config.toml
num_hidden_layers = 11
hidden_size = 128
n_experts = 256
experts_per_token = 6
d_expert = 32
d_shared_expert = 0
hidden_act = "swiglu"
moe_layers = [1, 2, 3, 4, 5, 6, 7, 8, 9, 10]
router_score = "sigmoid"
normalize_top_k = true
routed_scale = 2.5
balance_loss = 0.0106
balance_bias = false
init_std_router = 0.0167
lr_router = 0.00109
vocab_size = 10049
norm = "layernorm"
norm_eps = 1e-07
tie_word_embeddings = "early"
optimizer = "soap_variant"
learning_rate = 0.00747
beta1 = 0.95
beta2 = 0.95
batch_tokens = 131072
max_seq_len = 512
train_tokens = 621400000
max_steps = 4741
dataset = "wikipedia_en"
Below are experts of layer 5 (counted from 0) of a mixture-of-experts language model. Rows are named router (the router's row for the expert), gate (a neuron's input weights, with its number), up (a neuron's input weights, with its number) and show model dimensions 0-127. Each number is 500 + 50 x the weight over its row's rms, rounded and kept within 0 to 999. Numbers have three digits each.
Before each expert's rows: a language model's description of what the expert responds to. This comes from a sample of Wikipedia text that the model never trained on.

# expert 49
What it handles: Final nouns of organization names like University, School, Society, Arts, Museum, Center, and pieces like -ovation in Innovation.
router:488475507419482532552469486515538488459598385447449498587553406523478480510610426559380532515603450529555465489530447464512467552503489510440570529516518462479520538452505586507509475535537499522466451545461482509499489487326529543399521545465503474547475490477458553488540558465382556488514484474550480507511512374509374476419555434492553511463562491497539498511532450502399513456494
gate1:457473465536448500537494366479545427501621521530440460509535397519448498447505461449458503500607491457496522572411480521494536538477492434506485416431435471580459508505533480471457478518447456501486509475515480516498550475334443461441510500546468452441578529493479494494567612503522540501435443484475600449655551522470464502562480496552470534453549506529561500572559448475425486441440
up1:465498596493520462429491505533530484385536411520550506503456594418379466471518563469547497455509467484522540583504550534363545540480554582563582540496476478461471398598539488480523470460443595544378451495457541588463579540567498495548506520511508542523564553509537438547538507558608532506449568490529499508440533559530592532488541511494441526513485519466428554504550483463496460534524
gate2:484448458509462505564571552511441496456584420483507444493547567489461471442512482547405436501563476499520399458438446442509466517397444460525492450480433531435585479407435480532389509513471497511435485640458423559505529513404534465450459484507491465543443443493405460405489540487441436444501506528444529405551435439456498356514516471471494556490546507507481556480465481518507478496443
up2:479437479442462582447511507482522517425463494499435511435477486473448521458390460541490392513469402463492526447403477505438571468433432455483443567460445513507431466509538511473506499483474517439465482435450465534439529430454529457477388509464422526528506486522468475495463445389576534433487485506465479456403423584463511417496513519434511418391487361542425548436513484575484508485546
gate3:560537586548515563502435454507520542448504482485513528443499486393491465473589441478519573444526367476494502556478480512535494466554411462521532512446470534535451423549459534453520579508481474494566510546558476550623512460365530437467432559464501527482395475465441551460544535523530441546461459491452453502427472353526498585491633496451482518453482471510509595501528457444529546513516
up3:511460530412447592460577591503497492577437620522480488557485566572499393488496405480558492505450514477506452405455484528456507528536564533569452514503506525449466561498536598532515535478536456494505476499449490439508579495463493510686457496562545538464516583485488472494538486488507548495436541510587515530411552470435420479479537571508498442515567534584609525477487492573588518479529
gate4:359449522537458485521460474516520550577585416431450522516436508455423517530530481463514518492497485445492508573458451502393429487548482481461446509467547342502472517498424554502500473499459524473434460473447537472483488504492445502490537510473507526458549455437402489464518499463392429491515412546464527467532419447532451438529515384482474492499463457570477588406488434393423561442426
up4:496519508460553518430542575478574500461496611493573560542417488446640463469513497527498563536457528452536465484519526494507503519514515439488499482416610430496608500539604483578499397544494461491531576521602510433508498599474507572515413545606473469489495561506531590503474518534502527534573514560545528543499514425520612559505532591421520527491515488483491388477473450488508552473494
gate5:398474466440525479615425486476585532523465460442405502491489559453459536466436491483511540393561451461498480479553410397454524508515529464498547554459501528458522505506488536502485561421481523453484429487435456444498515439379465406453504483445474493484444438467431509545541459413447581469484514492484433468490533390451397436512522441455482479422450447512536457500561436540409488402493
up5:452541506446610489531575499442501568499518572527560550578515563537586483492407505573548508486453536448449563521502514513574476528482523550543530578496507462593514545467519421530410444469556486551558517539390495426604423487549508487482455483463590584520498515448582540458557446472527475485517516508473553615532482454486509535525503521364576465478413560525486500486434566519592539534534
gate6:530459569526498484500470492492557413616557530488561389547456527457443517543527471545423551514463463504590464563546582528442564516475424412505523479556455468506432480577452586493476426518576532504593530560474504452452400460499516489456478511569454465525503413388531467506513395563493513502496489522453473500525506435470518459539602498427500528418419543541543474516559530489397422443520
up6:570490524525511470508497527593470567588580444479506542416435390468588526528450531550516473468531419513524545487507468460492539517621536535534536530536508439526554542348538547599508489566622526442590544517498508472548533494518538562474474532530548523503467473557478513557467579558459559482545382473496555459498464576507541508512474438494495501474460608549398570525560475467484444560504
gate7:469482578454499524473497499417490497474631453498500516516469465401584465576415493499614547475540400537586513464579526549543520496421482549468507466476506546513465501488469578590392520550559527484421503543508459493531544435452491485588456510473609514424480526484534535456444513560419550453459424485628439483547454571509552485516536557479531553436525583492544513421444542512459519474504
up7:531463501471493483435540548441541493484572407470510474588477491475543420425504491537515485471483501443607470571525500432532356534456449539597455461559445494444537437587580475559540479451502499553454529471441406405510536494488415523542480462521471580436433537474559460584450500562466487486595482485466515532502493513477447507439530487545495533489461394492553543523429516536480547490338
gate8:463467469454422456511550514501558501555455593482489437548504450516562405503565517552520589495454523585518546481588533520648418444540477489536566564539529629443504516489494475584452461496494466570457535523496517432472510523475535467502478591495597429450454495545536590594499537523475550514552400532569482572611505446531508527468543477448474505544591525543495557572484487483534507548560
up8:509506500507485562560448473541522464534543614512529506471403440407563581612442475538567492549506488441566599491446606523529515544544489463445472503494551495523424504505509568407507471503504514529515509445443505458589450461465430442476504609509502468595628545501567477498442468629468561510502483563500477550429562509543565445500517453443511440429504511472469559575530486494519492563429
gate9:563461491430535510512549413443544495543622484517520587491465474478555506468461542528366458507559586561463498449484582517496504504480513452460541475464481501532513488379476447519496436441497632525482473499414425439507463443448495400495564557511487444503575534561498549598601452473460490533551507538476543494466567412540475385393525537504435538449500468563511503504577534515447504523480
up9:467502477528477524384486523522475485583476432504362482486505510465503454507423504447533597403533468529499470448454595493533408475464550432428468446430449566618558532503479496477465514460515543527514476545541483531468452446480527552550503504417534560503535411506483483565401371469354517544588527519509455589458476490451462489455488484503516518482540477584565490458530525474524512585422
gate10:508494391420445477466512426535440536495546503594409477503504444567490521500463501493514512563492438418469457453475424399468443533544414443421428474466423496436478477416457458465513532571543572442485475427520532482419488480414444485477481465457480417451499406485519483469535557562423476516475459503479490418405570480499450397481491483435551452449571433466525481554475509417508476458406
up10:479445474379574475551528488472532500489543541589435483491533433478538529553511501431486511423517407419493488517606326506437456501488476542427471525501451469604514470546516513537466532539481404496433501416534564584502493435584447523519428457433456446524481513499526491502524504491479457542510446467599466485528591502479539498612475416519557485550466530550442434548548608484479516534471
gate11:554520546510522552548450506506507469558542492519463511527632515512579505509547426605392546504618522535452514565475464492493453490488597482412568550479457580478561541443535486528463624526555489561394515487466484519421482537482530512456564521484529490548474513431524541495535486538399484585596464510493512415493486438545514431425514524555522551414439442484511485459492534488384505399525
up11:595460583470502625506457480432507334495438361525440523502480468494471427398570401586490416503455566583468512505563466496474519494525505512492538454481500521454481576498501511439461465529468529445454501480504523516458544463513420527507594543469461487470589448554493524458490531510549517470517520548512421631503496532541465467428567534437469535482531378481524545432459475476442507484523
gate12:526485519547518478546535451470456454497518473505534488511529537471510536453530505502461515407583540548481529469591532485455462521333442471408450521467481481432532444401526467460520472476479524467478407522555486490491476476360535516469565470464437430554445395565394450479491516500408544478499541485519401471487498533470453549522420395499552390429463494535564416520483528543438476430429
up12:477498579553442537502520457518410473558409513379496561434563576431392510551437440452567568562486505511430567459525481589498518457502489456583512601496526589434520544520479484471546518521504532482486545410525434545532513501515538475507465499493540497500562545493515458547467438551517425485557549537469536530592493505465613581519552521565528543504422528622509569501514434448592502443544
gate13:467460512464449466513432518428446426525555555575504523503517445447528493473435501586474478495521591552521487492491407469542542528505441456470567487520560572435503433457503550458506521595523538474513491527476448544623499580450544595424442500458521527485486527448446498422453532589537540382421489445503453521530529405469415437491601420523499431532510494608515479442530519390450454473493
up13:497622558501464493514569465467512512536492484544491612460485513432577515453502525445407454519501493553457567485515516512442461384454461461500494528443444427504571485477456549398460430474479395471542455549522473505603551513547462448537561529442599490451525515614543474486472466568545520517578522513433527559578410527522550548512567554522508580508537460576429555530520537556591530456453
gate14:505500498551444601537524458446539463522481459495447466509471444544390544484595503541568488496485396528477429442465535547540491483534447526465571492504521475516534574514423510435549480477499406420587430562494534610550562517381546531452491496486441424550505506435490451494477483406438542477462468534567543556565447468489423416468476397466523464459590466518521456592473484497491482580414
up14:594465431447561468620495513558496502444480493574571506435541567567477521561459512559469569426550473585562530466497422442555525500522536510437481522483494495593466422506518497463459545367548571504467434553509531512457480542510526450526535422455578554558459498492506505448536541590358455542578454553526471483495522445475479486442470590541458517601485544523519472540593458515583485497513
gate15:569558432447560596528529447531561523545558449464502399561425459440460370439502528497444614431523477470514499475594508531457457502496482414408591459524492469536585550459536535498503407526498554506510477534506454452455512471464494481472535489479539540488479514514469521457490534405373523480518480569530509432451504370423470610495531579502456515555489445499514551440538507510437530439447
up15:557520525383508567482547447492559534556558333508548560524563616491567528396604495489481479477463552458524588420524521410492533485442415487532499523511598540494510512518559552466460496528476576499555568485548530522498569432439424515557569491457513563544527408605484434467524599486502463540483497471460461568483499504524541528470529473506535487551547471541531491474480528426447576498448
gate16:459438455494531402456561451460425416482521531357530413511492440529359421512516538455523509448528438427399510477441445439494451481539480536481469471501478476471443427512465520475468489606534545502551462521433515454495436503526474482459510461426531554491528510504431578421410503405393482480420470570471499549494555458532501537466492502400487602556485477501475505477484530447422438488456
up16:499478478432426616459566437420495559506493420463518515454509482504394517556484473534537425450452389508459595532453470518533532542565452553592486496593499415480491525535436463451418496478487405541419434515600530465542513450523532523481525544542440494434552490555536407464459457492519528555460579493480513503541566537447449560471648384493495516477529525528468556559509472521528486526476
gate17:471468440518499526492528478476449416502515460339493571514457444499495416482425492540530574422476532501435501578446484394538549559435494502418519529511393608572516509552417579455503431465514513478417441517542480507509555499491417477430526519547461440556492513530469555522546506496507480529555565525575567497503522420518436549382478476518554475540436422511466382514404494502531505472481
up17:502443379467454580518450450604471474524528453442557438515530548563552459480481513466556483537536484540474538450471550442468473464480530408510420521519477412483480494482589467486495465473474484597513412487448508596487368464571528375492458577425503557476540513488446533455474426514473511457457441494540485441539468435450600479513564575486496443494489445421598522433542553570535462458518

# expert 13
What it handles: Adjective and science word pieces like -ical, -ological, -ular, -ograph- in biology, linguistics and geography text, such as paleographically and orthologs.
router:497489484471482498517388431448473519500581473480521462541512512429444438499500400496354447544537467513586512463549481503442448543487543565519614474449524520395625473449491578469467398483557585521466504419459506487545438472501487543522458475563498434436488473465512500495518549507448551560579428421442594455534544516560418545411561456524550524457481510490470510534478527589449501470541
gate0:473427459474391560452487365431427541472562514451514449501461477483469433458513419502440524534464457493478476449412437459475468508465485477500542485501464513503523419400576521479559517461464534502429510496521474503594476540410478460523481439514507456459489439505506473407520531505462543437425366537441565407422489469483430576504474518514497529507467427573470432416450517402439610537513
up0:541464380502571415536561540585526511468494532526522506457521496450562549410449539630530559533488560541470525462446517614524446547567461446466461475487490424514449510548499555470478449596465502518572481476480464548417603474525529537490475523453486500476449519512457473528454497511465492468604401469484470655639471487470454556514459502544486434533503569499541422539516513523516477416557
gate1:404513499383429534496394453449534559525501475474538492511479523520530446532461536509501513401513469499478560487399521429439524476577494527567525443452496469418578475464574564412479465489531482510550510538549470513487465426410491614491459482579502468437424449443458472482468548497534469545456461435360357478528526486468450555502447532537491549494491452482527411496522440489381451523487
up1:514561511515555535521465576533508428487456471423519517547476396589547631448520507507549553448497461561425550532506494577454547505497589474488546522573456525576404559484557509484564590422421563477502449469543400608505448500450383481511490469561602498504502529489432496509522435612529503545468483501576557534422509530495477426462490544539539469508505544514489504502468491480533461505622
gate2:486475480524469488490445548439489394440533429544519430502423492375321388485490449431441460468527470487540479513476470516474402506416608485508517478425540466451593435451515575515499518469557553491449481436543532548379436534480455515501482456527488470539497415485473503495559500453466506506487442457398515514511493439457455505470566458437516487470541414551505551457464480502411444440502
up2:548442507471619541495383525522440419532523521499529476542545431472572486488496522550500553486497486496603518426548562585507508477423549576538581353509556476514593463444416511558513537499574543536478496406514462541466459430529518581460501556494497502476621577470473583594515421491485513526467482473584496534596545527533494514503536552503542494537578560512470493592492539450520540519474
gate3:457494523515440529505402461416492514511422368438494457533431507489445578452537480495434440486468565441474441459455416541468479407565482479477576483442437537530609489407432480484542462456520486411475513482401484434381433442456480540499521480502424490488372445494468460442559471443480493495509514438436554445529491520529476510393555473518482449520449416464507436535479504522474468461561
up3:524511487446490526401483504573658410426488460494521471441427571485591502516407566473385520507583516567472536477506449494448532526489584464444465480545531457501398573445474510526523517462499542454482528469447539496516616490444471543579522523515495495443398498566509471415474484447470531494552551476453575516534421568515510622450510505565480518468458418499470504493398523444472497471546
gate4:454494505435547448586452520472463486482434494540539537522476577419437422531435502557355381533467549477505502441503459531499545482530465541463504467503520531400564541442433491457477468605460586544420558445569518505504479354445474493431428537584421439459503494497481464468441500508509473493466464449485462360447424509440462483475591506456538519488395522507535498493491503471463479501500
up4:501506546548543480489499537434454500494588573482457439523487465477501436516433549612536565386537369452513467478455467565517530543468503433415496471536514573587457523463558540526496505455462577409414484504491518549469569493581430499546498565530527553553396546454544547477531450476496514486386492467473518487572542552448569448587457467531412556507492427511494510389481536571490490431518
gate5:457486486483463531535493491557578493484446541495447492486386434433491435494564550487395578535548468445483528517513526521492508499456503609538450460586478556476564471495530487535463438493429554537561483453427588511577511456383517526522420563546432493545579436454543449512485490455414632458526439553521548520541416479523470594469449446532567514577458469488513515616434532474475523457455
up5:519447471609517519516512536500431498487583446440575500461508592556538507517460388428573439459561488541507500507473518507538452500623493532475498446516467495453630557471476539501513461525489501475533489505495433563523465494465553493503604432502532440541518574435517489465570508541492481496577527392479525376599533554535407483447489478450411439415400602529475534485505536539542472476563
gate6:583478534508457569525404509492482456547524451492637389560540495478415524494404420450390436577527469551568462526483428564433447570438428475522520510508431527459544469449459460475454442481471546485382519519504627476507440499441527484507498488416440463477497478491522486537435512462522486478581458447457599546468440423449468547483523427514543547541410489505552534482490475562485490474509
up6:457573548553465621543574599476420554555400584486537412523555466433466502456430578539445575528524495508573494493497414541498417515537472452400493468508507463555439500492516527567460527535435498413495531449448442521449495562510588552470470491481503402504433486479487531466524478483531500447553452461475499512537471499536334442475380441486575533495551495551494432515487520561517514526485
gate7:526426485541467459497454518422516450422538455461506460475427545421430439449428497458497483542554548428474420498510525475374441495525533423406429465426448403414533449431491524519449469518439505476479485435468476516517420449449554522551451478494480492446450343512502545518500564476473505507501380511421523408505462533498450493409500470511571456486500451443544445506494520588457482433437
up7:487535562444396522452517490498498431490540489478473444419455511496632520487474498538549511591604490568530527572598548480520504560563549484586471490478633564508514506539489396501476566515536539507531546462502455458557523537544539462573534544441493575479611417459502504543528513531545471596478533485603533572470477644427444496507492558527562498515524453470538543534561507496588512488504
gate8:526564553427422498544498463484501487414436448451491532473516432535432500497403470530484498526434446596558487426462480475493378420420409551491460484470403510445558455375527506459522389440451542489454492422516530463506471456537492507572427492482473449520615539410537540480436522513524542465500505526444543494485452483507472490441479464386529531498483488568415587501428460509468460463427
up8:535498491466457501586484487535542482507551477452567457468502564483467451485366390537448541463474443476487515482498503505435586429506357520447519422563449406562565411626475517475545507500560484545420554460495476506601496455488493516451544385443522506465592564530485489465468476547549444530445498410472623524464437435571470554516510519534523580525535536479499463509481506551534533510481
gate9:514365461527542443438457523480407581509583477415473467545504447454435353435478508478470528451554466470514480437455454499472436421494553439467496457506481446533555451466460563509507397479548433445499520456449463516397414481560506497616530427511431425479478498546480431396518508433464530483520448425527446507547498494555438487375500501458511500534484458433536528517482461504444546505502
up9:513475558445409501478564537493476533499530537399433527515490506523466475516449448534504444486580475473501456514474580482442515528573536647424477499527575544395464502587433513623497497475518553457397548505508474490501502496471577514403506590461528559631484541471526499480458429584527576459479517567536486522531466494477393562502654531528496466507545517561504442531440480500503455539496
gate10:508494428503530507541434513551522445471566479439505484535492514497453388517501417494375554469512510539537511502564451457511516463499575542551580468493525455428493441413440510520498524494517504509473532493396483464456468492508540488509422394505663464412543510450427474524470520506475492524548383367436539418495430447464423486449593491563609514462536456554565540556513466512496529488524
up10:482463589555531458602515430489409607532516597489498513453570467562474508586548476551572495543528504500465457463440508404507539506427523447515387478502499579535538486477500531481487458432463432547586590521466535492574560451423432516436418480488489520494508520514530550500457498450476400440434551621488501511427507383462450503468527433492451489467610540459485525490477575468517501496436
gate11:448506524456433522492503455465510503465546412516488488469494498371470456471501392456549467463588459530512519520450444516475507363554496460459483509404422429444500514436524487439380450475470496539471403434453536522447445385480464519491528496483479473463433409410515478499459515544433481439478480476452529457556512512543430518463456567531518569483376486432557531431460492538387547530445
up11:472402442530503560497482484499496546485423577468586526491570517477533504583485422513480561551494563532399433459499487650533557497432473448539577480540441545612489486490533462575494586583539458567440522556479560503509431625513498506449503581537535464524514551435491475504559552507469481494461537503491388578539446521469540507523375478516454500418574496533461445444510541482507496563502
gate12:526496499488452415573517536563487504486485461413483505418476481510387472567487415548483512497463445407461547496527497524457409558393430499481528468465513553552559510534467501413508514527545522520416479430471435480598517403484571488555397445528503487502555490442443502420391522502480623502468460467494538436497454525499512520410485517528603501470479451433454549538548546436473377456527
up12:467484451524448514533485521488494501539491441475521532450629545520570508554524498511450455425534511551585549443523442430554443462520441446538504490524483471515385616438564510405511484513520559547444406417498499555474524507467504411605532474489520509492413471449533475460638491573541461500441513470372443473533496496540467564497494457486590465624495519492456512530602435471479518455471
gate13:546481411473470506548441467505513535419497534525526434491474472429464445605520503465433420466551378424457565519490455508493482447448525526485574456480397486454526444473460423422514433489433538522525479480451481455512485533500587527436459382483550476458536499458442427431488452419446552437511472497472508371543438405472568450452489444553495521415407495600445491520496499523482467445532
up13:485457452530507457497552558411469448580421444465508486521542462535539581501500471468507621502395478550543437489462524447558569483510499476409436523570539621481506471511491479471519530490401491518535517586511465511568464548515446451476555466490393468559594408490533431485435484461499484554483513583457517431439567554549544506447464474459341530395505519516514511494473454588461532496527
gate14:488481409489485488430417436533526546527415517425477428534448518491444497462457540441410566592483505570474525494504538480503468517471548511410525352521440487430466498414468447518489479449540552440502476442489585525451427605466488506480496498477468420484376514493445436403525522544435497575510479565432548465404553500574398505460573496494509536458475542446565517529473479505455474562555
up14:422422504487523481562565430471493476550486485552497502462480503539550481521477363543540490588518537568533445561456544460519542468444454509514498458558511442409519487529477533452464460456560428480542430516505517516544420517546511492449534567417437548505533517479517468480576533423490493455412408534462527402531446599505477465506481430529516367479516522307554516496456530521574482549433
gate15:486436500461514526513458434433507461455563493441457433586512535502469406504467496558420465556529458476629395467524426512441440453528529510578550428462450599423550436437526528471451534478566513552412531463494536570532590428556460416458414504482438506505509479523387441446462439464457497508465455468387440490464508503531476461545556451534510501508485456488481500561415466424535496468442
up15:464514453568452414417569570519519461546528547472440563522474510512486614480575539533425540511493540547434606583541543560524499442535465447509472517588506474477448516490552470518431478486454534494491538511447497506502424520567528458517572443378491443499503517454393568460476552528577491556482350531558454466511488524539491473400381574535484493594497554509492490567536437429499480481496
gate16:519426585552517421576435524499549471509541443480490425420487544398570405515472545498521456561531558509507386478506534534499491458506411459502517497411465415529530435459510545501406465525574450470513584470497360451504523517430432435491498511515453517505483494470482443545456506519474473537597435361432542537495494488486416507498480496522456484514445548422524607452523498594434473472473
up16:458470501480413543457528469577461482512442501489400421536454511514472524536556489586524518497444384407498524602525502473594561487520488498445493503412529421599483498524527476537657495579490517448511433516521512495441560498551466518478499531571427507604487438544569452513471452447423385478498510553449524560439576488508461571500541458474441546530482468605488467567483537561539479517536

# expert 37
What it handles: Political and military nouns like President, King, Emperor, Army, General, Council, Battle in history and government text.
router:514585526467478522513476484480532496428600462514471576532468436531564488499490459511357464522541469512474467569563467475468435518550438466463508496566515476442603542458507520482370489525498461440402473555381447459577398550458480519501485582417485476545590483463478503486587556396518498483557516415441518497491525439548399462463536477579588544424505505524499515508479467514486497514595
gate0:478517509488476547545426459566505414503505562543474544577486486563518496470507505439484503541485586450501520553571448474526527534520519462538453435485583581483496503574516578433433583505513433515452572471502418529531430455503492503459572570487387469496534520447518425484579538506441467483382413301483488517568482446542516409506492520537457429499432528532458479602528463445526539517524
up0:582494544466539414485388499526477488394444479490535550471544526514576518532469512437515502483564529451524505483560425583486482501407578503486581548467456567501440430442525523480528527550409513508590479500517451516451530485458458519460504524446530564522427448545514422524466491376704479565526541437542468481460467480523503560525483435420479530503463465476558448511478431426544536516413
gate1:474442478459495579355545481573458495497382509545503473587467408533539548434509516456521479461519460525564434468615497455552522573425515472511430544468519473480486516508495449497349562503517602484481460545431532588418483460453469432516433512501482429450525441530439496481524500484454535446484516518435519587513455379491416445500470487453550559517520457427533542534501442470555476565509
up1:521470454475583495510508496534497464509566475528443571504465483453525557560485491515526548440477535453500485480521445564458533561483467421584512472475551428454485456477576445431428575456456536490524429469524404609625507417501484574556484618447538422433490446500494478519495506489534533525447545395494489473491520409586350487575464515531461497531571581449525582530488501399473524483503
gate2:461550436500418463499430498465513449540552486523513446412506491508473506450464464500603431485583488549508493543562498431517575538435419461446499503523492508559494489540473538489508537432493392496468460541494495533521443488542427592463515458501520508583545419501452450525511446380464553521492546448451497475369564444486490452475525385491482424382500617516561436469502420419604508519531
up2:569457547573495472565455445413461448468538481514511458459472437550517564469514533488436541529469624503408516571541558513548531525473536482499475533449476441543519493492491582482530404458501470520506469463539531499423668491447478501515560488520424437502453560498488416512546446519452444414455568427514426469438535425539416487460540644430444482435499540485532476457437478496519543434575
gate3:544518515522510465558447555448555459460483505452554521441361436481590512483425464509512525557520540468423546612492550458567560485503436408555512467462560471457492432559540591478528538531498421540493476457450493455483506454423504605473569458391589496619533441393507556474439491490412494560485511569477495554542464533492483533454442451528574494444480533508517461458481535504421534461569
up3:450448442514553470469450558609478585476460416436451535521546429497514479550474544454474580431396436534419489544512483511549484476510475468469546488461529494483471470535568562527601478500516511497450525573575549431508547489505436525419424476530561478540513567465541574542476523531529537471573549465578483564482461512614569524444513538532515423540437463489543425582447514454456662556503
gate4:507503543491549484517448451439379472488414487580376539466492457504443486468562408413558507454548450487536522609437525487506521559494487361513460464534507549445460458451492440492429537426505485558432505542448423405396457474505387503510510541507500458513540531447522479431557478569553470553527503402445537588481439520519534450517446534540553493450477510524475499479457499538466394562468
up4:568493475503522557571550457540532488394561460464568441460421451558449485474436493514453479476513556564517531569505522489532567488488539612469435435550456541500430567582571488492533484375430468411451495499489565451539521490411612441454469536527474587514542445486564574525500439493523511524522490531619438531493445488474577531430479485494463551553508489466506458372588481478491450513443
gate5:513585536465494459523391553516538498535522455578422553549520610485494492561556501430423471508462484560460521557437522443561528516544551500449547485508552434529495596440466436605544531546573490538473476588468562456421484557464535515565528613551521591527505553516531472531537466448482515515542611508486515422600586501522545494503601440487511574530473509552568474506586488498525479520592
up5:504493510632482520510534476485449430471486516499420565476430522544466525419508491553421530510510472521462525489527485545393537437504519485413421511511388476473444512552449461542468481519422569563439469503395564567539561574562553540487390592458554487531486448452463458400503577425516504503491533481434481435469440425539467388502503442539486478488442516565537509539434434549408497533535
gate6:526574493517481488467476488466534531450491523501452573398445436499515561484440543515489515416617494421484523486510508459480463487486439445442470424575468444503565473402446475502462486464507476534487510493414474505481380505413470499507503494439413455492477450566503377464469509449560505507465585436456550492372432446527391445517526469459469454447420472509482482453398394561444440466545
up6:525448461481415511556525431526543549535487474513518565521565532542518458553501597436550491579470596521457493444487469600474445509490482489516441523387432378469506456545543392434513524518540521473483458500543510533485534465514462542591406611544554529534464485570494513427426524483452506537519452489506440503564457445521440514497468510465459390526545592441554443438417457443626502485522
gate7:486483496503384470532374562521467608435537540474504528531497388476539423447437527442455447435464485491557508583548443495439458479429528541470481481484424517455552455593576378492528456486537482486500528516437462543541490519485415561522526480512461566469613554491519504530548497488475492481547507502427530482481617546517584551507541507505470466490447464447542368508479430414431543506419
up7:453445546522521507401480368516474542502499479505483472446432576472489568468509485460534512479432570472410501456471475472492580428451475472533484411453491552559565514494528500450454443581507513450492439429491409521458581473559518487501514510515489469399468419510397442545457403494553552489464552504370465505534488467465421526404485516489335481501482530458515503521458540446471434504401
gate8:563501550496502453495601510518434549508559627539439568449581542533557479530516479541435501473574495518509370465523551423549472553471564478561529533571437548487473517451520491548453473545498513498473487507469462527465503533505495515601461544548488483480568546497483523471578560449532533628502502364442484589389550474562441471540497577551606579540528591503490471547468472531513527565539
up8:491464544497449563510551493518537545628466509507459485468556480537513404616521569495519507477455484536508479551427581507497552485544561480558512556495457505502428549579464437534498502542521469570498440449450526557503449624447563423525575475566516552541545498580543505488494488547489477516543540437426527404488438469509417459582546534589558627475521534439531451493563610587530538524545
gate9:453460562478480524440509537438462507453540413499589520484490550525405545548476446515445421445505488489471470651475536546494508484598444561536576456516485537453575499465449500488403448499522513505379426550411511427522454540471480458460450495549540451533437466505465526467495552427495490599648530499450569440482521503545605535469442539588532573544505500482576528558475469515511456507464
up9:559497480507508507447468574550536465508575548582518539480514585523625518442492547558460524434552590594541524534565479554498497609546538477541484493488506528496526532392565395448512494531530501524461557442504455454390547484446527465576539493519490543494653457475464520481547452443499503535560562510545477516457533429545463561481580459555386504464508596490490518608433509551499533457481
gate10:439448414484521549507435455440508480523525514381514539476481467505446511383453515431402434541468484543461477505515541389434423515516441469457567506466489468544440487469500468429463553531448500425500479426518526523467524470530504442456409568409450443397500436470508486488526505524523510476430488545511542614527461525493447519458491598485502537513567415501461469590437459538433334508512
up10:491442493507473459483542487478551476535472576651517494434584575576487505528505482419469493466473462602481499491549532532535544492400479639463512445512508514525385513526475477473404533538516454598442583475538470527498574441467551573526406468476556496621488518542470454482496430485511463626469472542417475458572488481548492576520546489431508504515523553484518491494538436550468576566456
gate11:488475577463514562451498467500485542409439530504453531424494447520520550505445465494470457516579459462454461586465493505495535494582414406450408510467554445427417500492408509534410444490455461517432461491527398527563553538454545529473528481487448486480511385438477520469533408450451424578501531425397388526435435533539498396532408490513532479479476499539464455494471464398535505478522
up11:556625538492547453476493465473489476518426536431442548545459589488506622417430531548524495513456560524418547538475478472475463535541471459489504529504431428462494531452473511478532527560453512498494440563481516513421498526404464521526456514492454483490560415496508457430491564555446450497518420401453433474448494519435530516501611487508494549410393529548561447496351420512396485460459
gate12:514582557485567450533469503445477532453437510479427593510442451470381516507466483452458476528504432451495478614452514469449510452554402448515509464408444501463515515550526570505438509490530429379426498562385518379494464537523538498439531468475492472486570470535523504534528540487451435519580430469473446448513516486502535459417546504500560600535427509456473454387473551473461444406530
up12:515470555524467510496578510553522538440431554461461526536477458371546440496454527441447473503592468521505448594432414475475538525588514425563575584458463626513499551502492510491529413516446469457458391498436505473569558503467612517521458466508498480417522404459500510546490421497548487437603512422516472504533500580551504472474534558431539570458512470481510456548476394502468480532566
gate13:471535411487414511490461457561442457481555483517493451523434454437534469507493540492473522442494444552528556495544540475430463417413540530458547537525494566522558621446541433525467420527504547439529477514441440468509473464521582390471536531451463491526587557535514426520446532523518478538494512458511526395519451447484526440399407511597474552383494540495478601611539422554469472562493
up13:480540444569435441483590436631496467526517529583494479533516498480403483492561499483558427538543367517483577435505487482458452468511539429475558485521550529371474590587478580566472508501567446524532483540425426413568529499514566540568514505456612496458549496494609514510622518536499521520495502483530515549494589452539462496553479479466490495515504502465476417555482508435481434560498
gate14:582520501517551430643447506496438393521509449448466580534496547524489476482555473483443473603538497478482483493498568489504526512496439502541530579424598540547544457484533455555458384529499513433475405551462468565533492525492500493539428492498616411639543422514523487522489532426468474554481526485487564565492477455500454530582498481526605517479520523502491662513563488477545481486512
up14:556478565470502530454450569527509595500415521559566425513470554471476515507487548525521430499501571472551536471526520488607456536471561534573461484530475514556526459404444475536485486487406575511394559441530500580534504512517451454499481544499451453423524444431530603480487508513488456383501533436457456502455593508502600465447520495556419571550377442421510544479536480506529594517409
gate15:459555536545512519533482445429481527403516494553571508442427540513535457499560469530559551445421418474496507459482512503562542564575420484448478538496433567482574594441557494484474486558464539450412410562495509316457416584498477479512408475516501501569521471411511474580526462439497426413438452522432514476516547440525435530501495477543556515449484477497582559446467496556515486501544
up15:578518540468414485425500447438553551498480496458472568444469552555492524489505499448363433422464480456510477615539501538453549419591397491476469448477406480520475531483451474494391481608486518510446507467426474544571457570521423425530487565473481459557588465515436533488595606482434434447592512451461484467537491465472469494436507459521527521471502432457514553484441494527507576510526
gate16:524472535448483500500507483453454509451505573569386609486504474530553510444558527488404479517511488451463380510495413455468502473485433447503518482433388527426595568486465401470456436507485511473408452489472477436542440535513490494452462468549493492458505561512518549468541540502591492443460486443348577436545412514528428419408478523544444441461407493524485484481495523523526461505585
up16:529465513405470503477542476478526463533504446434378502547558473563487508396562450497552518483496525549470515490545509405503415457522363467566522521442535531549530425469427513469532538552436406534535520560523497396483489522467527604569537491427499523566455496384456481399487562525445500511500371409557504550421523515525506496459529525530498415474393479454510475446544493527520517472447